Experts of a small language model.
Size: 8 layers, width 128, vocabulary 9811, 11.3M parameters.
Experts: 16 experts in each of 7 layers, 288 squared ReLU neurons an expert, 1 pick a token, a sigmoid router.
Training: a variant of Adam for the experts, 360M tokens.
Below are experts of layer 3 (counted from 0) of a mixture-of-experts language model. Rows are named router (the router's row for the expert) and show model dimensions 0-127. Each number is 500 + 40 x the weight over its row's rms, rounded and kept within 0 to 999. Numbers have three digits each.
Before each expert's rows: a language model's description of what the expert responds to. This comes from a sample of Wikipedia text that the model never trained on.

# expert 15
What it handles: Commas and name pieces. Commas and and separating list or place items, plus middle pieces of surnames in credit lists, such as Gw-yn-n, G-ir-aldi, Shar-if.
router:525536509527577500547481453386490524450543502540513450540516546552530445497478451544535495486476534517539485526543439412505493522506499539451537537482434569438508537477519480506472528540472515532516565489583490475444431519475476514509496535420497563485491519524505512450558450457491449526489542431466500521473435477527498454491464550538542441507416426529517537470486557577483552498459

# expert 1
What it handles: Proper-name syllable pieces. Second or third word-piece inside personal and place names, often European or Asian, such as Ben-ed-ict, Sel-j-uks, H-ern-ández.
router:551525543492603471594473454396498566543542545524505487521527497512485508506489490595533541501511467505525506486565491406495490553508467461423575469482441526515527489460552544508471546502433506497525536517512540446481492489456522578505480498446476495507496522541466490473546617470504502457512559441405511506568516514512529472470492492464514458480500429471490526425519510557525486475478

# expert 4
What it handles: Passive participles and prepositions. Past participles after was/is and following prepositions in narrative prose, such as made, used, hosted, known, by, of, for.
router:510479507500529504538424448463591566514552528519484487495435440503601447481477455552511503534440497515509499506518534554518509493511524513501562468506527551450546520489514436554522538487465510506482520563549474452499527480539498560467442523525492474530486505488510515518488474457464480605442524577499553437512427552535558402514417437477487453568434506507524503528445533555474507456520

# expert 6
What it handles: Single capital letters. Isolated capital letters and odd fragments inside names, codes, coordinates and formulas, such as M-c, W, A-H26, ^{3}.
router:537526579507487396579513475526488524495533541485470454526521547506478493565425465519548491529480503500492480504538468459493497520525502521372560505423489512444498517489516544513461486512452457525534538506582553428439506505512478549547489523517510478478582541570463478455532530469462543476472581517459495510584520526521480462498445495563489491540490466591501582521469545516529507501426

# expert 13
What it handles: Initial letter fragments. Short word-initial pieces, often single letters, such as v in legal case names, c. for circa, and d in Portuguese or Spanish names.
router:534576518519491470570460520502556553448531548505528475467559470530552506491417561509505529428515511547515536461538481504479506505512512540558571530445461509457541624490528516565472520557483482505538544545533562474522492506466487602494465558433496535435475482490508554466568493532463458457491563585449509515560507486497484493521474495520554404516451547507463513524504497503461494480457

# expert 12
What it handles: Mid-word stems. Middle fragments of longer words that continue into suffixes, such as vol-c-ano, sat-ell-ites, eff-ig-ies, commemor-ating.
router:574519557433485479501448507539565509560617529548447502553543486501503530518430474537499569584523509535475471454490512457591530495598551535514527538500532560541554480539501530549538507489446490468511579503486509492511483532505546532472532499467473472496536493507508541531558490421545531494461470519468557497511466474451479449462481492579531434515440471505482529514469542540538429442503

# expert 2
What it handles: Infobox and table punctuation. Colons after infobox field names and pipes in election or sports tables, plus the, this, local, same before nouns.
router:519514493398456387577473460498550524539507607515499468498530469587489559507463538485483516487462530570585479547521462548516510398551520489505487528517558527476540565517480513601491482525481464491497551492594545490494479492473472502518522549470519526482564480515511479482529565459482529464474532519476512402519491505476484500486488569513581451521484471533539528517465490487519507464562

# expert 5
What it handles: Modal and infinitive to. Infinitive or prepositional "to" and modals like would, could, should, must, often in sports career prose and table separators.
router:526548478453568437540508480469511526513479552454581434543476483526523452554453458487490518493543468593541477483566459439527577439581565557452520527541510514484451488485493452450493513521423474452478517501486511500519488566544549521437455476512550512466526542513536541490531510449473482480395504466435496445497486473533519426517420494475472506592441470552528501510514531497485497496498